From a checkpoint of a small mixture-of-experts model trained on Wikipedia: 2 picks a token.
Below are experts of layer 5 (counted from 0) of a mixture-of-experts language model. Rows are named router (the router's row for the expert), gate (a neuron's input weights, with its number), up (a neuron's input weights, with its number), down (a neuron's output weights, with its number) and show model dimensions 0-127. Each number is 128 + 32 x the weight over its row's rms, rounded and kept within 0 to 255. Numbers have three digits each.
After each expert's rows: a language model's description of what the expert responds to. This comes from a sample of Wikipedia text that the model never trained on.

# expert 16
router:163091070089070145092111152159120134106092092137115084096170148106140114075151137164101151109105184129152141152077154123118203108153147151145104140108130114148152110132119080195128140144165146080138099116166138113094137165155171051120202202124129127125110093166101135150133120140138097183123147076122124118130137142112089187069125081160130161139169131117114090073139159084176110136113
gate5:118146102200083129161101107148148122118093088177122118133062061128125137118175169132151159102090155114120089118140198092132125128088133103127137218119143161119115113129105069110144122145105094143190107154150120139086103136112135080120145097144113156168134095166105135103112181132133127156142111104118158123157189190109170145127106147131146166173195137153162136142104107138175085114116
up5:081114190105110138108138121081149134165170177133205101090102076074063175115124130171128105148070120121150165130057137143149133118139128129087069180069133132107104107143129138113087106154154120101064148094172113127185157153085163126132112132084131105168094127115121115156117116150141149136125155151096191138096100118163094128136113158181091103128167107153136113123115124161149154142160
down5:186147153148169095162149189083153100108094160176205125181152130191111132096095118115187110156129117125144134132127108097079097188169134174161148134160118113132131133103183133116098123180102105135170114098180213088118151092078090107163104150127134178131160165102115113114166142168190103139115135081170115132144166173101131110101138147139125129111120125143123106125138051092135103127158
Pieces after P, table pipes

# expert 9
router:119141111114136086117095169123157097156070134150142121137160168163131085113097169125133101127149149120211160085094126164115142105104132113129180130212120081164126109111143088159085150157138158094129099149161185151088184123174125160106159102116092151181084114147077106096143090151113173150103156081156096083127151132120038159107159130104114154148143212137093118088082165116126104142089
gate0:088193150147169086127144174160096082143118107127101203129101165134129185179151089088140149105155180183144153127097135147104138122096156186120141111134126119117128125114147052141116163123131077126068117137130151095135107170116115167141139182153069098165115114148221127126145141126148084142113140179134112149118106162139149082106172111123114147083151120125137144150107140170168086172138
up0:111145098117170087136132093143181167140135096119103087089087140109189148073108072134098216140157146168108161074183125151088128104153081167167133157182048138101105112185144113123114125146130131121104125103144158139166112119140158136091134135150091145135113105132184072153146150115158165125125176173113088088099122174167065143126174151148118103147150058140140127118114151084127161145124
down0:108188081095131103078103194182150081119106108148083041178157111158137141133117107163131130099141128167128099095104140127110111183142087178140128109143121144133158168083176159222106136137148179134150059107100102121132220056148116166119123134149094129146151120060216137094130129148113143152166112101135099133094125089154138114110117119116088131177128117111086082100099097179094154097109
US states, code letters

# expert 55
router:155131110122096121171143139159111143123094124182158067115102118116105109151150112135145096136148098119143117204135165154118122021098139100111146172093184113118127112149112087139107160149136165094165136178145154135153172197130134155147092178111152165181110095152088089141202147162129167199107124105109098098086188131084088138159128073100151118154115140120134058129157170060108109171118
gate1:144104119112050171138101144075137119133104098130067128109155117128079061141140085111197162122131163080124144090158157167155099085144127147137103107150071148144128148166096153116086123108180137127101168142132148155152111119104125180076121128162164100167101091093143150061099161092154092145063073124133173138114151146103132074190162085146141132177081195117103074112184149101118147078121
up1:087085158174128072119146108140145090076109159138125089118147162117169070114140110146067199147143189116062109135149170129137130168157095122104129154225156133122130154158149098132161124148149123108120166114079146120058152136122049162122217091112087177125171116070142135173076115088098159180120134164114123153121135134105118111075095147074158105111164176173122100120192062058142145168150
down1:120136139133045150086154161156051168108112103110121090148170147152118159123133149156138152158171174157074169144127210074136177147144102127093116123128106171131155121115124114086152120131172156096106109129122108142196099103165148100080142153156170108107053083138136112119112135165090083084138177173114143210100136096067115121155113213156121126168120130144122102195166111141164149157117
Spaces before numbers; qu-/c-

# expert 49
router:134121081151102092139138109194150134162109192121106098072145162130140073179091134139091131139138168149148131069092111163154147102075139069139183184155116114139095129116130075119137135166135136160146184156171177143115192156171166203127098130128140161164080102170103109089162130152093171145031159113187114128124189177155073123150132095097136152115170163122138153116160149114128095185106
gate0:181222196170085137131170112091104087079085170092124100086169109109148116119091137155127177116146103121127172189158089121125097104159135147096161147145148154179121104117120049161129099120116146175116069187151077203204134131153128195146130091085112105092113172131101175149153084169074143115100193118126157095114141107220089145153147135135113120152134146136114135159105133157115173135104
up0:145084088156101132016132098118164109105122092155169162170104160079121188152130093116158119091103118123108148079119100139154135142111081165144060101164143125130156137138179096117152110070079180119131138108147150116070097130114174147087140113115160121131157092193143081075112101145118100089132148124085128090154144201110138149084089167199150120096089119168164163104116108146133156128163
down0:214190107149147115087122077172122090108182119153155150124146123120124080112187086133111093150072107073112095146152108114133104104135146120135098235121190135121141205107119066097178138106131087100089157140072164194157073121133179099141163165130152132124094129121143064120173110105160106124080167139117125136127094109070157131120110116130151153181122046150134108121077145146147140114137
Colours and infobox values

# expert 14
router:153185077143032136116114154199139085130065193054133138105165110078157089152112133141135124140131188099163141133096164127123186082128102099118169123193096081130104129110126136162094125149134216101155166201177125181147118173158145117100144162136143136159095049104110085117164096116091154080125155092153116130125172155108097102150125066066086158132126184140090109107131168106121144114152
gate0:128160104191096161160144163162141152128057133175151142147136147050149116145149154157070130115072134082133080125105157136083085107046121139139216111101102107100139099165090156096073131154180107121103127160142117132113095164161101153069135146151115150121123119113083107147113111140126108133146117155108164130118109166098155117131197106118122197153171126133137133084197115115164068141122
up0:090129130157132059114137084152106119143151117162130105183162120162164087165112106149234132137165090088126138096165147101168120159143148148186137121101134059182132168111132131143114144085135073111181090133148130060143142122147103130154087116138150084085124140138129102146124202076142093125166157121149130128097128128155092108085091057129115132047091150143090147160148103110136155145137
down0:170097099094103162142131168067154150153093144112117120104081116134124083117144136179131158133123114139151029117168133145197099120084066041110134087145196183166136116130130124189066132133115073107128112143095177154119138087145125146102181053147181077131086105152152145077182152124057121128094195124159100147112121043122144139096157132107124104143089132147189130139124200118142126133145
Indefinite article a/an

# expert 23
router:162102102139127090151140108079134117104106161124130097131131162165113105190059112117155122173184118124168208124112113213083112082118136106125164152145107099137112081164114116134075177198171119148133108070179137144093151159192135161143119114179089195173088115172113143105133115136077138154091140070141127103100166150107072143137152122110147144174124182070115113093078130116122100145131
gate0:158087118115133058060077113117116141166133164206111094129073108159074102123156111115119135084132093117114144092191089168160105107113061088188127156118083176159194110122099090151129114159124094131143119136186101056171159161137083138110175133099102174094111166160152099131127120126097116135136125100126097112123138075125084112209085130146132149107162199166131098100191172150095110118065
up0:097151154143077145163120087158136155145161186131072060144134053136169117140079084138125143118146160094082134206114187061175075181138104110142059172103169131122111111065154149126114061083173115103106114100110116118159133142141207107123128087149142152132138144088117112142120099204144062102071137129178063137125161164212091150145097193136109098188115074137126119159084179104137108145142
down0:107093149080103175104171087147119111118148120184054180105143089131137112129117080176142136127144111129060121187156133165144112079122105123148151058174070108075102156130089170156149107168116147165185146100102080117125087110087141115135157142132167150123089085097100135146142141135125087185123161123175087142151152082174153092183162095119110134203136133149123096121115162141133050154108
Mid-word pieces of foreign names

# expert 24
router:115155085128131072171135142138153065128044151148106103113137149114104117152106169151144106155168117152184191115064155143111153068125158143129190132175089088127119085128180123145126133164147158120117109150148139109057174097152137115128139064099124162126103054111084151136192128123101125133099177103134098097120165142132089165150157121129095170171185156119092089131003148146127163127122
gate5:164104073165116100075137119082197102111104161091114166140173052104219142147143142157154113133116116112139157173199139180111190122145136137113164156160140087156138136125117156120118176159141000125085093097089152055088145134127104168118137123143177072192138144135083085133080137199161224064154079109101158114097142130139139119182090123107139118127135091119142129133184062201134155132099
up5:186139099135181142173128175136101074131176145121138134112061156120073129130089124157115147112139092183153085064078111137146142093177068115088099121151093134116139141192092071170173063119119144128164172128129144180155112095125122135116129181184064087069150184111154102149197144083149091170128114100119103158129111132101105133161141162124145083114132117143145123122167156065115137170071
down5:144192139100170141101156195150110151121154146130132143138172241105075154112169168136099123120121097143172139099142114123096147081168153145085056148119111158133115141164120046143106093104107198128063102177127119143183127127143105133147099181119105080068139173161149092182167125152174081138119159178133093113112115152112165161121100174127124162143145149089144091171136161094103160082084
Surname endings

# expert 20
router:158155097132087168201092121146108180118116177170117087124183173183124099143091180170123113126145099130138069070130147114076153088103176100202124128147123091107108101141144114159140063139149127159175146109140164063105186157143124128111123141144155148191095117129107103128169080105118114121140187077125150129120137178109099137094136103069090113071108128114103117130067148123115114077098
gate0:094136101154117090098146104106076102173158130135181052166144126154104082152094115219128043189149163106113141155081170119099140102122161110128131077163105104115148158132152104128158159153134120124110092111154162106203211120075110093128096168114145142140064148090092139116132165117081169141162112132085149173162104028105130149175125107052122113148165106130110177122129124111153120131141
up0:126184081175080155134156147157130090152162111140162045160106147107132142155110100136129083168099174133154110119131207166129145157071122120150146148124089151154151132091100145147121160070155122156148146142157099093142140117123148113100136138154153152097109077107122186132151159089121141092161112153141141159125127069052110135124138144055111095158120088147140091103175181116152137129133
down0:080124134139179106046090115127147150089139193122127120136127139106121107122154103067130201138152115115110108130135078119142065110141186117159094164098173198128101120131166114095091137123115121147137094148160128085130189122118129108128142136200068124132102117099143104113129165117105168128109078119126150115166122154142187097154166120127155151130165145141096044168115133112119156143179
Digits and o-pieces

# expert 0
router:155115082085056114171123175152084154092056137135139121122127163101120076162078126148163114148152145115151178128140125146116120034135105131142178110132138085091083116121176117179116134165163157130145134178161172159089163038158141095094112137152116173170108076116098082109189101108110163116107147090180141082111194154123096157116142096061059159110156135095103110091091159115109143152162
gate0:025084040157148123111177124097143124112118076159109078103199094130149155130113120152078113187191132154147098085118140097136147137151137104152104138125121174087119118091119131085240153078151150132097107082127147123093083083114105171179138154158152146177195126130087126113130139053088164111054167159161167062158110164138114141124177114158140129103145129105135113107078146145128103100113
up0:160094017128178152115155136086172131092143101158129143132107179144105245166134137156117089149127113161134126119143125093076151097110132166165101170047133202100168117131088151102160176111182212118143143093089092141155140135133122087139133169141162156149150131109128132112152150093120168087107108151117157103081168139105130093085154116137129141105180102135111147133106159125119077118179
down0:078054074155159122151133150133152142073170107143135209115072098105166123156161171152138141166105058136087082154112114135128133173149120110136131141144130131160138061166110106154090093102133113149157134160125122128125144103103176136120129124124129113151137194136130128163112105143136121152125113089192143140113175137152123129104149169158137052088088148090110059154149093105109148117118
Head nouns and word endings

# expert 2
router:189118058099086142168112157130175078117064141117111102098147097142159056119171156129130135155123127173191091143141067171080177100124135101122151133087099079154131133159093115164122112147136087125210131122141149152156160156156143136153130143144069180126138095141158138104143092074059118147117136069153131157125177110086086129101150112115113145170164105095064120105095134129126094080116
gate0:114166102132114125122119108140080077058059093089099157134154180127121077148163103097110192136148141116151100146117119108148168137162082116108140094113138120155153113144142089127151129103122098078124149126153145110135067197177137131095166138129068182155091117082075171122116107024131111135137130202080158129161149158112082138121162152095206199123111097156129162121134130092096104133116
up0:123073142106146123152134152148146123176154184109128124069143098132068148094163103133187127134133131069033183099117151106145128084157165110193106147074143091159125155092150099113127141109100104083182155164171112040126107144072150104140136101156126141140119129151197118227091167099139103121057155118077125131146134098128135143135079135183103068131134105110125092123121083094143133107168
down0:092131122091144109106110153145157147128143072141068132156125151116167139091151116087170136139110127182143123147107099155072162138173148111120125149154131136093085160114153162174122105175085110161126137070168110150126099048158160135085063140112089076130099174196122137141121113117159173090112051113113152132107077170102204114144101139047089083068100149082123128109127160168100121072109
Sentence-ending punctuation

# expert 37
router:163116077121087150141097144129149127119132132144172094146100139079170101157158096131129135097190111128160154221151171171104163045143177132110153131097129124124091147136149110163095146124148104102152160134176122099054182095166165128112130083090101130186098095150154089157116125157120189169134156073144107115073153151118055147160144117120174108128144096117105112114093128156198099151154
gate1:115121086112155171114100138171161116119134129115078039023122161069171090169121119083111124082148105157145138156108064103160171131068141127121175152107152124126173154109130144124134116093086132111129113134136117074196136117109157132110079177134109120096086123149168169120164133074136125104077232150143111142139115158186159131110117128155153104145150135133077151104114071155139125143138
up1:135192141079172091122140091100132124111160156154166115170132167140129168072043158171146067137113147053105138111196102119146092120135186059141056155155152091133086131099100176129116141211134144117187117194142103212136147140137096160157117132166169086147147096105180130109107183151159094107114023116097091137147133162104122111126163069168090131124078146104100058081102131098146131137116
down1:148204123165133106088141116157123178099171155159099163140106115153081168112127147180130099108151105132171174114131177163135152138095117127138185078162164112023127116131164119082176154181070063148185163112136085173118174166158138115106152164133083122130123093109102104096107111175110117129152098135164127077130169117124079094167139143138094152140098047120121162121118164167191095122142
Spaces, digits, dis- prefixes

# expert 61
router:190119125140058138213128157114143169112109128143129129100170156204121079143139159166119145134130144117158153110149154151102095060112206131152135108176140139165138143105110118156136130143166177157127180111143111129137187171144089142092114090088167129137133076122124151134096149127127160165079212076178130099038147142092092150126140118073171164153173138098110131123104171124093065124105
gate0:179097159152100133077091091153133168128150145148119112129110107108096121115130164130113169125138135117151093083208130128051080157144173160041152172149206125128138138148132147097123144153136091171169138124117141182135121108147127082136090137151116142124134166089103078117112096107082096145112148085148091124129104093187051175147156077194082161169187180077118152131080161154064143137103
up0:150128153144125166131109137102155102099111164094116156162125155121168141138086143126126083127111154085121220191139121143125136106154109154115125127131110110131127100130174063157104117079102144128063140172122151114146146148161155170144115099110085111146126110155067212113170129110132129131057135110116172095153131170135164105139086150130133121069072064115216077222091100114204129135157
down0:148141131103142109145097152143131155133169144124161100155144128138146159107175110133129101184137098165136136095138149134094067104151149138180121135102131105121113120141117104132092151169146156174105121168151126064146172122147094118094127118117144094152152101131149088144170141123132114205145106110109150116163136177117076062165154124151076162160095167155116156105125150173165088116103
Pro and clause openers

# expert 27
router:216123103125097113142052138171123105112101159159120091079138138125129097115153152093142167100143176112148142161138158152127136098073162137147155153170130088091124126150178073162112098178147104124111137135153127136096183140156189168107139178106147116147096050114107144104181089098112183147111166091173120099089164156073095159096140087094114133129098131118099118081096135122121066154105
gate1:127126116152101118060149152185136173098103127150127088102191140170137133134139142191109150169098156125180109145176132172179115201095098131065141143116144161163169101104149159151118109139177199180122120144086122160122128081144159127145190046146115141146148108155066134143142118162159091193114155147147097095133115154069143156154156097092159104133139106120149170120119151132068082152133
up1:134104114147030099135109060176174160144182132101143116177128081184209073113128068158119153158124090110120162110134088129135128167139112178153142156183099107116104102169118150155102191077094181159095112168172081150094122150153106069102111156152167141120120143138125116169129102157227145118126109091186136114144142109134105174149195088120129143110098102127103203150131151137153141135174
down1:090092199120135126124130144172091166162175161085152121168204069074163074138138141087126167114157156197106116169118171087113105066087133110056168111129136118100133086141140094095101141164124111151134125082136146124083165133129190090113126145150145034089063151131100160139127166105100148181102140187147097091114075151151119128161128124099136081080096143102114149147149070127226126085129
Location and date prepositions

# expert 32
router:155070107123096114124100141092132128128124136182060102130186134163152161168125131129147167136146152123194182152126114131125195058080113103084164191101055098208136124132170122122098120125148131122140112103138156161120135131148118155147130129152133128143098086103084164077120176128097184143111148070155139141125127127188067131102137050101106111105147137111084095093051129134124163167112
gate5:111098083143112130094133158099147117178075087110047145127186159114100125143113100097160143094089137077122140142088137116171163082137182159140206129133143101097155147128128114082132129125212053098120074149153112106104150144096087085175147105086077137142069149151143067163120138169119194115118093136079135112100112112177104128063149150102132092151136177113121138166117073101124132122105
up5:106139180155084159196117094135156111068170120111143122121074093142149129055099166143116120155121175084172127109101164134117124095167089147185069160137099094077072156185181148103076161110140130199171163099099150122114100095097179118134141093142101106173185162174132135179118157124134081157128163174115072148120150130193140151183116123089100073126071143161089124120123114063144113189114
down5:182155149144160125076107085114147143169099071090108158152120162164181132109171106147096110162136166151082132107131148089126198149152115174131067125088141136117058156153205105123134144082112059172094178083185105133109186107122098191141111112154121158146124166150165179111061157086080093089106204053108128173165049174123119132134190136116100112150141122126085113137102097141150154143108
Verb stems, first names

# expert 57
router:155123120136083127101092119100131131142066155164129130118129104113144129149132084096151086092135147146228159100114127124099122105114105106201199145143093086156156125110170107161094108183156167131153134179137155167156128186147124161123137184141134202143115116083096146101098126149110115154104159059177141112121157144150122143128182082102142168132183111129123082110084149081107134154110
gate0:097110161142119081127098164067086136144148093102126127104090133159116109078138127093177189128079160144115143116158106130093118126145123137128186211125144174100215086073100103169088087156152175163161185152161129125152125167138068143111173170134126162120149079097133105149139135091118122131100146095143103080064164148114104203119211070117125157106139127136162090161123183115130131196107
up0:156114138107087147129111151159079111105161130147094146186144119064175193126097186131175080190105078092120087167148151066095131173157143154142157098150101163069117166112190104090121165133091075119177052125146135105127173120179120076097149175086172128155112094138090186122203105137091148119168107148128212144198081113169132120200122138120170107144152113105086114096125082167155163125117
down0:168123128140123151100132168119075077127051096240136059087129064108142159151014105151150130145099114206100176076120110123139108082076153203187148150087130097090132157151167141105067103111127119149149109091135106150102107085148121202186161133153130106088118166104142127140174124111137140149111131140158192087124090064191175036095134163167087092151114141089090169141079107136196159155116
First-name pieces in rosters

# expert 25
router:144153145084080115153112173168107127132057106115137096137178162129139070150070185163122129160136159164127093114098143177119094084144163113134135150132134087145118119118149130145102126166169200116171146155162172138101141085180192140098123135156118174167071081118140092071145100132076111100082090079154154113111167137114104102101149131058098190131118154076111099093140154143113128103138
gate0:124123136141098053136119186125103138181143165134085152202167065118118153104121107129102067162149165214136124090130114144186161163165160131125139131141051105100115187053096158119130158170105147127121180083119142149124119099123124149136121165105084145170113107160106110099099114138119186133140117096120165080127151117164090137058141061075180102073099134062140148129115136109197134113118
up0:179098086089103073117162095067121116128134115100082123135087073173151131114170089146135116105155081053129144100165165065085136143097133095106135141163101121142121133124141098135074122078145134150140170160099106096121171089114077162056160143160164126081124164134101186111093121123117128108128092137135127165180113123176131099141144198143137149142117098209072093062133074161112116152100
down0:051137132081159117105132189099077124073142163114116106147136133118118097116143128127148098183097162081131129130096171154133116112138147130111107110083135185148147132122077123104126144096131125185155082192079115091128186140167137141106108099149119098057084123091083170135091189089107119161153089179095120103108078091145124096102141137156094117097086126165139128151158198186143114111109
Award and organization names

# expert 52
router:122150076129101088134119088130109100131099179188155053078142178094182144138115121150114103174152079116150126164102190135101139040097136108118180172112150095130153114131172113190118113149105141139116142149145194159116118147130121114089151193084117165165114120153107115119094171192094217106125120086144138146130142131113083128102121084099115122100169160062138091145096145113214120158058
gate0:167160091123065158087119133159220097096159122079160107199153081113115096082138174159161129154153117155068063143141104086102115174116146140142179093166096035104097139133120112170121124090173141133112158139149089099149134133129125087067135171106179140129138112146103126109129143143156122143087131103110201150138208135145159173177188081123148104111141126133108166079124108087188130141133
up0:173148101088153109101096083109186152196097142120110158167173048124133102108131125149121150127132091125141075123108097100132106179120140052125130127173156118116119134172059140149108126116115160167153165136145193067171184096071106061108224096084132129119145123168088151115152153140161150123099139131113142110143195130153121098110078104099151159161117144112097190160124161083132111072186
down0:116142183100175159050167120153115099105117110114151088121111124133095131116092133140080153201174156156059110112062102133160096167136140102213127145192108117171107078125086154162107114114185135121094130126107104114160053147138068063157130097111108098177158136143144168084129143155130124114036062134123164106127145125151104135145159137122172104063122159049130130143182147159105116079177
Adjective suffix pieces

# expert 31
router:136226096097078134082125140124113141129084167183148098135177081077159096123112164175123122130112115139171124078117157127113128084098174119096154147108153083179136147113150130141097148200149148099139134155172136184127142169151080160063128145128119155161123062116130131125163108136137137133137188061143121146094145135066118132125153103125104149154204136114144088110099169103117089087074
gate0:111127108130163084181129124059078144195139113132170120101123155135074124077114182115153105121151144165097170139098156154040115121168092155150138129109119077172144117098118058098131141122146129063122161102183108110120126161160112209185141128132115137140131158092038109110152099214115176113158140072115127178124137157134149083077102079149114134089137160187125114133118167093105185117097
up0:115129136110095096146116162098105115101086081127153150129097116128201183153075108163078133103079072089084143122181154107097087119152131124150117131110200143128172108118183151158130149138098126092157105164157129091138141143128160158154113102085119130070110119089144159131149125144132157087091097201086131130103137149170163092120154141088125127134071103083083153063176172134090128146110
down0:149147113177123162158143068127190120087091095133110058135077180107120118096084100165132129145108129143159123045146119083107087109101122114112148191172151113126137118096125127140137145149135113114166131113186106139108187129165162145084124173047088220091171147168159126135111180158135164195122148121188118134149146123071151127128128086145121182174096087155171176117148100084095152130120
Possessives in biographies

# expert 44
router:146169065124059122082109143176147162131126146125093084074145110078108099165161134159084158111168141100154167068136098180129101100086177077099163167163090118093091160107155087119096141178145163103174152150152135151133215166172168190108119180116114141135106112156091129099071126098109136134127163069152157104063167107104104136159133078086085146139153172126106126095048132127106097110013
gate1:145066136116150081111161135127098133149137093179130104097175128098130157167170179090147168154120152057170127133133113196147161137155148152131134187124166054147159115160126165118130101183078111106143153053103117086131194105115144163145110115164121129174113126181119137096131138095120084097123115109115111123123111151134129171151136094096154209104132125123122159066161146117148180150114
up1:171124097129190134174096191132163150139140106128155169167137082101122109114127079101097146120151140156142136132133066155114147178125089135176158132124085157190092169178119122100110145070145074144069064158126097166105084134132164148140103126075176130080094099148115108096142134098146159165154106144123162176194108160159068132152196146115100163147113151143117098102122095100109106156124
down1:092152120143112140142106137143166110100106123193150176129158145144179199122169083124168166190131153201129114149149120150157153143168124121117089077169071142123140071140142093098132151177158088122153147116144120121143186181134174188139136131133136155110118111168143158118129123107177120172160146162135165101097134129131080103140189130156120146255131166120130104100128152139083094094136
League table pipes

# expert 46
router:147104084081075115168100144167132097060073160122148094134143186084099102135091168144149105159180096141157147155082123138109128037142136116102161124088125095097121150101162127160085158203168181141167129183153167115098179039159172133106123121155090181160068110135112081086127126128119196104051146090144139100090177129126083151069165083114049183128145096083082090087082158132108128153140
gate0:147101118090120102047080109055136094143113120112147127144121166140143111142115068124117162227154079127107165146134119070138158090133146102105185116130149089082142132084126097130060154112124139163097077178156142092075146122134154122133111189129166216163075100188095175154155140077206160090110160153128137082091106145126142140140167116111078142112151086076110115107109138180099163113143
up0:106107061176130067108158152134109146111127139143185165108130143067146062142122128111106133175138126154084160150079161099144176124114095143174075124171121147139165119087078121130133159118113114154182143059235087130107135148124100063143147102149127178088173189100166151204157131096124152147145139134130127099151131131167114181115109143114129138111058065105167116190132127131178138095085
down0:135136079190129178101186076119107095139188118203175129095129158158139151135094171154135125135094174087113101127132139185098061170146147124108146171113095121146154121155167148141156214106107073125178130153142064151153104098118110142185137066119206255145109101164142188159120126159143098089157180097169103136180109150099118128082162099114136125070178125129145140119082109160116103160130
Venue and place nouns

# expert 50
router:157128139097041117114120180087110132123083109191140085109096112076142118155104160199109065104105144100130146127092138138124138102149147118172164142121156056151074102094118127128075174161147168144145156137144179154081152180143121174089144183136154121131079059120088142105175066169071116110112156099148159133111140089100101164105163100069141132091140154086104150103106145082102077104069
gate6:152100090101100171070062169111205134108125120086116126109117111131126127120101128134158114144078103128120127122163164177166131178142151111126119123196102136132125075139152156123165139125083127128158129146172137153179130136153185132101120166178136174135133144183093102109144194124151169133160170108220107092172142131134100234136142096124163151172172171215167126136097173104124119111118
up6:122104091132158138134069165115211112126141145108080129108154128128121153128079164104114134155122118103094096143114162131152118147155156092153115131252095103147128121102132154157192188117104120112168115135107147128135099174162138144075083165132138144113145091149100124065151134087188093088139154118187098154154172112129069152116165100129137103148134176173166084114108170127148158133116
down6:149166103129134113094091080196147112172146097147138097116073061112117098101150127142114098094121091211127075150122151106142132131139067155091100107153073108196187101127107160141176094149065137167098168123153114131100118162074114120174123117116145105094091095117188187071124128114132084102097165150113183143135131140088073187121174162141192071094132075132088118114083173163126128152125
Article the

# expert 58
router:179112122139098163104111162121092145160075149211087089095187112080094136160123125090152060130124152101152146171120122144099095084160083123150143134142184090132149136120107119155116101199166123130180145153154150129099138097134130159113144132108110125159042076173083096111209115131080117103085165123139139121066193139132093133151184165089130142180138086118139104117068190128161090100095
gate1:163133105124124101162132136149076117132132156132155094130085147161078113163173093134138131198152149065136121173150192140139127158149187093092111112142133124121115133122088138175185099160143100087126124177162128161083124101076127136090087157152178204134049130149090143179170102151139104135096125146116105087051188132137151174164104176104190162075162092099056127098122131121151118156090
up1:079113122091143067085126075130119125091123222128100133109097102065193134149174096112174093088154153170135141120104207147153108093183112171126152088109111180113167126138101134094150148140118152133177134093103105119160147112073130113153075086158141083144141087100159145146103143174163101124151126141108073100154129093085138160091154140166075134154126111113132091102105112181133099092084
down1:148121100143102145149138143120117155102139108090146080120130146177111114176120173100110164178092102078106183100097160142141175138102120127199138114060128138093127129101149129115160059127105127124147146098107133119131090114093118108161173165092122084061091072060091155237047138154116053115141167175107128191123159106124141104163097107116126129094109117089133167069118144102179162166083
Lowercase s starts, spaces

# expert 53
router:143126083119080155076099183090160159179124126122163131110212155131116106125120117125122177143143109131169178125103101117106128130153117109110147180140108071158123169119075102171106155179127089107179155115152163153137183232145206157158148167178066137182113101127150124128139142102126134095143192115133107084070160149077086109167108087063109169158131124061096129089057124117131069105123
gate0:143176109183067045142156102076163117133166170160148164089146087110107110081116152146119147156136127114152095112146127086128111117184158099111077138157152147147151147160104117119061169179137115097203143116101122148172178148145100099124157126126110122079120090151160082176109138121147154088127161091095112147181076119145134117086197093147093129126153157095101100132161157152119171116133
up0:118139124144072163184175173119126145153092138114105132124088156119089083120104108126071179093163100146119163156083153101146125129168176174078164155124162043169071084154103156147148160125187122078151164037145155108115126088142148113160095117073051097152106152128094109126114187130070120118130075133103121155167110093115135123128123154154148113107112118194165109161144097149159129096113
down0:147127161095130048112159176155106181114140143136123085164132052147125115101145164171078106156162142170137146114098159144132142077059132157114110174173114162121183092149104102106103204162066117113171129212122101114113027075098139107115098097086157129160163122139130098126133150126084118150146146173098163141126154113141126183092147136135140150153117153131096148074151135143106160124110
Clause openers, location separators

# expert 41
router:173137073099063105181105135121104162139100171183164071135108119140148109125081095134134140133110173115177172098110107129100170090128190085129129107158115076118117129116135104149097105123157118120174148110136153162068145092116086075140105085094145140150101102119106088092171107100130101184113145097188114080095166167127096115069111102114126177172162036079105104102141169071103107091112
gate0:116094088226057087105120187153203135102104161112115103112147114095134093127124144115116068151067125105116094070166122174099173136132116129164142156212142187071131115161157148144098082125117129068095103133135162177154113094145106144136123102169111134119172139101118078072142128160080110123154133092120174105194104138132111166120114023099064135148097111102145143130143173119099136100098
up0:133095129141109082150169152144124160166135128084098124122102113133153151111078131118124133130110080177117167147147109114125080156125119080142157117118143138145103134126178138071125128140114095158115113147129122113152142100107125161169116084094120136114127132091178095157127086101131113149102178094144119162055147106150138136116062168141166111045131082122134133172155095131142112133073
down0:062087099129099138108110179146178123203145186112169161153051076153181067110104104128124126141065120126138114103111108154066045136111149060091127117123125110189086153069141130129115142113162087141104117073144124082116155095155158144082082164080124176118122041144096136172189115128163115124169202079153099152111135120133140093122154152139098135230137086132127140129073122145159122170094
Copulas, paragraph breaks

# expert 63
router:134062100100108101154127168177113098102097190132120142129125136160130099103156127163159059116137170123172147096065132183074193104158120126020173134108121101119081109183098109141116112190194176118167163141174151116109128157160083130148105125062098180161086075135149116118176111160110081186091164087133069110111153167118070158105187115099079191117126170094069097129069163161121142088103
gate0:104111105165068152167139104118168089139148138150113128132134147100143172113084209191162138198116211106149122132104159196117133128132130096091146132172098056151092096156194117108137109145101162165141142167100163104073086143156113148120111097113130098130104157119158127084166163149093124138118159147089143141097104159078128137113141145109073119088136123143119152069079113149152104059142
up0:148174175137100126120076125117120143045144119179104084114112134161144093095113208102141115169125097147124105088074128183112136167181112160131080131158185112079100164100081120133177113119088105118152103122141194141132161155073117167116162125152098104181129162102136117138107126104121064133171150174158140107132084068131121145117135162114150106141145155067132129149139103132068159178093
down0:145147119072110135135109164109084121142111094092128130132184142156146114133134139136103121157102095082136100100178186155124158114096166096114106186100204143188136109110196105119180041161092114099121167135143121148136125114126132114159142123167123163155141144108166103107133138124048067122118119130185117104127075126127153174159135105107159171133154166091121162093127140200092140122150
Surname initial letters